config = dict(
    experts_per_token=4,
    moe_layers=[1, 2, 3, 4, 5, 6, 7, 8, 9, 10, 11],
    router_score='softmax',
    balance_bias=False,
    router_cosine_scale=14.0,
    optimizer='soap_variant',
    beta1=0.95,
    beta2=0.95,
    seq_len=512,
    train_tokens=239900000,
)
Below are experts of layer 9 (counted from 0) of a mixture-of-experts language model. Rows are named router (the router's row for the expert), up (a neuron's input weights, with its number) and show model dimensions 160-319. Each number is 500 + 40 x the weight over its row's rms, rounded and kept within 0 to 999. Numbers have three digits each.
After each expert's rows: "gets" lists some tokens that make up at least twice as much of what it gets as of all text. This comes from a sample of Wikipedia text that the model never trained on. Tokens count by the router's weight.

# expert 33
router:478551588428469476495497481553555471472473483514520500440466529471501453540571523487468510440548542559542425476460529528527475583466527514486534525401496492459471494517508402465491513525519573527448488468515489517425460423523539555445518416510530519494536571510462459537495518479501495552494506500498494481440510568518521494473468599467513486533510471579492511484464462509509504433515537468524474500410512573538559411440467531504555477461461490512473453546567518572523511553517498
up0:503427437481530502485581485539473528523486466496541485483527541469506428518515530481459508526474473516494482521446486495466455589424509437487522488491431547552484444497546490466516495473494441515537474519525512538445495461542432500476504471446501489502474528427477466511491480428508541508534546436521429476474543444469492478468540577521540507565534508509484546471548460454464542440523466527456464441557423656498556553511524581497447593517555526541492503513478423561494528538493477
gets: " a", ")", "\"", " It", " is", " an"

# expert 31
router:480506470509543533445533477547529471529549515484582513477510554486533513514454467563528542450471524508459486508588475435547531522509527438479494481525470450446463518492461566488499602552520507499462508561560486514516519440555480472514513460476534443422503505437473479539510463578503541504508474477499496476465449523507441477547511479552462488449480526473524516412468561481477486481470511491471441527532521497515553569478518596435473546465434416556485493436554445482528446547546485
up0:510611447578497515518551569453552513479472511428472511542519534453537466540498503530464470541542479583469515553550459533512471473418494451441522480499484480496535571607495590455480493545524503488479553533453507461528456542536469546466428477501506511496462508527503518456433465524540493531490500539532479491571470521525465479466474507493579509466527547489494519440527525482536496492449490552482457487485620442469512536520489439545508519564545559559518509545537475455428535473504528
gets: " ", "9", "1", "0", "8", "2"

# expert 25
router:521544521538491580524387509471551450519537445498621497509520444491560484462411554471458499437462481490440502512504462533425481530512526522512464557514535511483483503528566532462603482460588548531467550477568551537469482512473440509487516497504506536476467474447456575549480476550492469458519518529531536485475506528492534463477490499481563530503488497442507558460469446516514478488561534487554515543593500561471573463544538466478476496501485453584470496489472536546516470513508441
up0:526487441474524464489513468548523457510541575548580485448493484460467570465531478533522456523488519506535473511485503496582509486525489452563508494458478559460521474514478513511547521597427426588459552497538545498474518497533497460481407476424529515524515502451579553504541514492477454534534478497470515482502509513481494486552613501488489501518474531481493541438487463425543522513539493457408446484466535440489540527569491476483541457454476563497491565540521471517486354499454543
gets: " |", "|", " the", "-", " a", ":"

# expert 20
router:492502489463531462527513479401469492519534479501438489517414509481509525495544543517491484488468475519555480489536508540496538483513447448498536491504440492464534586518418490458528491427526420488549455511539431507488555462430540464480447503472453577529556513552502433483521506477410450497417504518487557521472532496574479582516511515528400483486454452476543504522470534514530422504423513484471510480513487498454428585535516479467446558526471545459394565539445475466500416459475465
up0:509446552393625468495511502552519479458497470506537477448481508445476453479501549473529458456546458514469487505543458497431509445518529475500418462552431490516461538508454422501522540460484489429518574460487523467528484417455524513528628522538506517489488577530432528533554432492489530491408563524483443555491449509485511498500481485509573470476438464509492529533459509489488486493514454448511490508491543498507436452491527403504466484559500459434530514497413553470459453519503507
gets: "2", "1", "0", "3", "4", "5"

# expert 37
router:395505542509488540514556493520506509548423485477488405497474486467417477511506491487510510505502512536479448428442507491485486546453561514533457548497523570448476455510480520527501561554451522551504466483467492507475526478477494542502452468518524497507450477483465521535499500447533403469532490464500502503481494428502467432445555492471495412474471544454489545462443526524473570495547548500530508505571527456501537503492521504529497416487447480542515508485413485551541545525503473
up0:541498442461424506458528515461563479478493481513484512467473474503487483458504473558405591489557432453550512486556486488482465569429514484561514523457414505555514461566518503419572515481519536542480511561503517491454519493540496455469477491502505507519439498492429531536509440458543575480476497541583502516532479469485534539511509504448472482513437563434531531584471482462496441541486540455462533453478477504523510507433562506565492499594512493511439468422428577549543498526485433
gets: " in", " on", " of", " a", " In", "."

# expert 21
router:492565570521560497528480510488543516515521488460535504443551546474431437491527498468501493581521501437480446513519435526464436484515471481546484471571468468517489500551469524532502495526473518495512515534547464555541509469545532484438528579437518478404480514550437526463536517567468476532459474577538501529448443459454566552561416498537398499484511505493493471508499458511462559489554507564544517463492458585505472431451423434528533523522472576484545546497492422430492479453515480
up0:501536555513521535531460481564508518480590559479567474558536510514572507565494477504474453474483508551554568503495505442554490534509497505495454499461583549507536498486508468487514529563488475523525497544545469501485492504521529476481487520596469538525441487454532459458479541431464517516551421438484523548636457529505580512480483491487402439556530491464600482523564481494531482472502492563560500424480608508480471504544494480496460533520534541541403524464437552519459453482501532
gets: "c", " T", " a", " C", "C", "B"

# expert 24
router:565554475491476484542507508446444555424540476512484522499490430520576515474527494479499436496488479539546468548523450528491505456561531604449553542515522513542440484542511580543442456468506501503524475482492510484529460519470515529518511531528499527555478472567566558464501487475504517557535560530448491537537592499435468470553501544569474431517520464506483546531480527436469454523475478545463529574501526483411450542481471552510495491478500447497546501491496482521536428517535533
up0:512479584523453547625526493478472540540528525437500506483488500479510483466497492479469472482503535470413498497510450487511524510442382508591568437480504480566439480552526480505516589506443518483543502485492477488467518440494545539487466538537547519476539508451496517511480568498553508499527537468520494572494516471511559439479426471490517468502555472488489509508514415495461548535503426578451469544482432549469449527473476493523471482490493546566554498503466507511516518424530455
gets: " |\n", "\n", ")\n", ".\n", " |\n\n", "|"

# expert 17
router:497502498583504499525507449517493467508520499616512467472580552475532457479473530433437486479568572475423401549489446496510468477477455539530493477498554512534522495483508506469481536498645472492483558422514479447465495468471514504550459484523463501486534498476527566527544556429499498565538494494537576427485530541535457538475518492451506492485535493491544500538480453506508497552543507484513508467512541548396459424543506495551484472529578516545445439593505532519469575536457521
up0:502485529498476461501521501474493530532467437471523474525498470425516541451451500451470484487468547538587499597513473478462488506472489494513479539533496488530499512498451564534477457533572514520471527502474485544595515576573446563483523535406538491553573485515451501467471514518445493521481482517486510536543542510557509598600528512539435500459564458493406507450506458530451492452509536557484472581443547518513475523497449485530527525495462481487565481516519429536508530504524442
gets: " the", " and", " The", "'s", ",", " or"

# expert 16
router:514492468498472491426513503515475549519553416454530500491467584489499468511496535442438533527552521492495492483460468498498461504520476539499481464454466449493593461538491475527503558506498483528535473515527443478504558457456436543528536416476528446441519527438550533454544539466511539462467507481526466482462509443513523439445529465601595490534506516562483484446474474465449549559498511548539574434498551520473469469585488468503463506492511507483502646524527481456520539453436493
up0:547528474505564466541533574588565507510436475606529510452490581453513403523477514511497531544496497501482497581479510485520501423566447547485519543446491514532453562472483472507468538545508485486546530575464478459464609484540524487553525535523546517466487487475479447509510503503419534504507470504589466420477490555478405472465459531550551493456565557504499509466544510502477483479450460496500575436500512573521485517516533495516541518472473556482442543538546524428554537500448584
gets: " ", "it", "ad", " N", " en", "ab"

# expert 28
router:485455481478531378494550590433506497546499462482452592505545493473507532447528499595463553441428465469550490576484459536457525523492480524508554523491485529514461516554487607524451555471501476530451505509470515407483476526407493414476573525494533501548578542537490512481539451478416506480522474492469490512509500516539487517487499479515524501501439469542506534517466490447502516525493465556509538522534434510457527509532521523459472450550504496565475492515426519541503429446421556
up0:515524513465548414469500490450492523573424415489423472521483499487563481520543481510515440462487454506403492507511485496548488529550487506495471520459505520531481416470575547481465559583502507446501464443450414435379499527459496426459556518502493515480529519485454481568490496516581503523512468505486474497528517529544457434497512524499504420471482503489524450464468491488455583522487466478494466443496548512466526490496490462583540505494499504504494530451516492397518445525492498
gets: " |", "|", "%", " Award", ";", " population"

# expert 19
router:382495442528461551587499520549489507476505496498503412516558439388510499483480557479450456526493419564513521463481451493537490576570479574451484521559543444515501554567439529500476484566542443529539442491517475505507462523453556475472529574504532568540560536533546557479464519461502439522481541498502492512531508560424526451491430480477490473502490464539498505439444496552493465505472511477548501553556452554429505563494535518529504456486451517439547387497465475484553482554497437
up0:454492534559542476459531482487502487536510583500505550507404460539554471477507501507445487475479455556438463483513428504540508489501515453515542460503482470490561563522489633452472446521504525543536474570450534452478507496531453534626442475471456445472564499490545453457564482491453554551459431488482434443510503559477526429481550525496499525521573456453537496493535475509513490501491414474455520520541440425520541532493492482526494516477545502494561515530565514438460454549518458
gets: " |", ";", ":", "\n", ")", ")\n"

# expert 4
router:459508524504391498483455482452527426590424497565456520547573442472554512470481534537475572498487519567497527495439509526415464447500567584544459537522519458504473471505474485526561472584521561485491470470480521535448516482510481546486481496507479516486562528491510519575523411515487401463480543508480498465523507502494448490520475454463489520548563520469552540461509464511549521541510550488543472554503471534502518535522480450544493476512496469517573441468498560556520549543490445
up0:503501600509507524484525540587548512495460430453579523508480549408496416545465468423516424486489463413525555567495528491550485444503559466438525519514486484493549471571486580541479462488532471496504521509472536471471578452523481487428425486415463535471457511490499462478498468450510476508479547508485524543512539490534462467453434529416615538510522452385548574508490492484546476545491610484519479478532545442491533490513610456473544492471517520454448507503478498488507496481536519
gets: " of", "|", " |", " for", " at", " to"

# expert 9
router:496527480454554584478524449481540444509450483541533553555502519487472447474463514476476510513482488531539458446478545506495488516517454447494523434466500525485442511519580485508505472464506552550498471525545521545504513506478505511473466503487503507525515520489469519537490548528602466491492550508479485543534525476558492542544488504496524438479542396486438489458453569452459471514535427491550492472569512532479503521569531568499517532507493527490493532489500440540521468487407427
up0:537544535503498472492441524458488559471408501527493518552476547442548478476541419520543448482480550460496524493458474501544561456587475486511506483499496510543496472509484511478446454491468544450515490435479494462525469454453487496500495466470525469474464475530487443399517427458518446506459562525486493556418429534566463459540543420532525538514550507540436559511496534540552536514503466519496470502491499570473448535498514542503532547569593537496510449505481552446471484491451467
gets: ".\n\n", "0", "1", "5", "4", "6"

# expert 39
router:522513485548498491502527477533497526423532527505517452523472540496489437478457553517566445548449586430535522518543497494589504530452537500420512488505428489473501552489485562468502462593476473469495560487475520535512501484528519501464535507392526374500422514429457429476551538530426497576518474487455468475525558526511516480523426435465431524482463471514450421477536502519549469532538381498522580575545487506496467525530469463534528497505506472556460517395480469445440487439524461
up0:555514482480467516517554537511482489525444559506453510547551473461441521471405498477445586525511481485532445527553608472449562489562520522465523448517511478506548493518539487409455500517503514502438482567479549566523533475502440528553405520496488500489470535390490498458476526446498505527510506481493466411477503544516521512518545485561532492501530569504459492530541459436551534483536446473513464512513499533450556520546456428451525528560431454513428462491445444513474505549500430
gets: "1", "2", "9", "l", "on", "ad"

# expert 8
router:537511427481430457464544451571483456481511530512513517540560493442486570463504459563557518549493565561510446533495532433494486568591510423520529459513520500549478454507479535456543436483482496466473470411456494509539508489447493487488468578509492483494541449534512516496502485536449444455534510612511512497537496515496437509491488496544495555521437434473489469437524421506496540502484470525596514486580497471535429509458413484495484484447530502424578437571542466532493488522574509
up0:475528464486453555510520437491439511464507449492572551440531498500519474502473499524487526538428508531459458463472527480458557545419545454570496498471509455508489478521449428509491527511486516511529492592522539520484531521490444482483514510489536541479429508555427479504449541515539482499532477521500513514535545567517505508498430502544438451472496533443495457638517434500491486539536520476474505489496509522499487466589485503445534542512585537424539595530448444544411467524475520
gets: " (", " to", "0", " \"", " by", " for"

# expert 2
router:530521553549506504500564540502512459447532422511488527561518446434516487478462521471448497577565490520529546505504514464510512546499491446516503478483496503455530511566497473529564542504429507497479518555534445526544494441431537471500559485517569545465526538379491438573503500431484569532482522454527514507507551561562549529411556518469543518510484500414490518497496507492506465484475495484546501546436460489519488427523499505423547499485465529497562455491530555521527419511469477
up0:474524532474415460469493488554577449504502480454542541497508470474484529479507500509506429554458521488494551510538456499453542505473503542427517500443462483486498449506451408498560484576455496528483569462455486470457504473452457526489420474466472493497484504508451423554503387509529522534495510538433496482461495524494497543534465560524499539487477515541502478478462448502512551539460489422438467506549572473482537486563486533521591526492535465538466506517509541492501483519490462
gets: ",", " was", " of", " is", " as", " were"

# expert 10
router:455527439576505491491585483509573456438537485569476498488526565544447517484497506556517416570485403530553513515508537487510480516435523571529544429483436526488514434539476442519500515430458517502504459465515549559504480456452557529529471544539542432506498492471475409515477475520498517522454539470566530454461521549471463511527571549448450407490559563494532538532503471477530501405492516510422542537496472505565534528486540534435456512523457477532548428601549448580550504515539482
up0:524557504505436497495461474537410529463476515575479510470500517563555588487456510533575532409461496518501608468480508478543505511573526425533457420497495513563541450470460446529512510447541434473466519441446394492514437465569555527503437466537494569509488437543492507534499485554523555442542500498435525509487445461532483485522486479564500549518515489483499526521453457504635500528464551573420551567447503467515498516495501538562475528441461555522536446530499529535501492452459447
gets: ",", " that", " which", "\n\n", " but", " this"

# expert 29
router:539466557399459508506383441456490466532525489491507513558532556542505482516530519466538520472476465478482600553424510477422541528467517490559501499474552445458553487559585482473531530558456543446503520440463423507522482508495474564460458497540486474493475539476511509568473577530516445518451537510589560472498538491490520509447416476499517507507549513490529481566536425526492577457457515451505515526515446536491566533502514491531531500519508457537498491451503494543493590521538505
up0:505499485455497449602452504548459510535527463487539410522506495578563485443509415514423500533486543533520455509430533527567406543499471521505461469483565493478544453456470529471470471477482494553501478519520503467579600545455465515500516610456525566511468472517478526513463496594509549513468521366501457502513494494534523521478526560571514445472526440548526474560487483537555507499477515467439522518535510455488535450490554515472543555541530486530571506518514470552509525490459463
gets: ",", " |", " of", ":", " in", " John"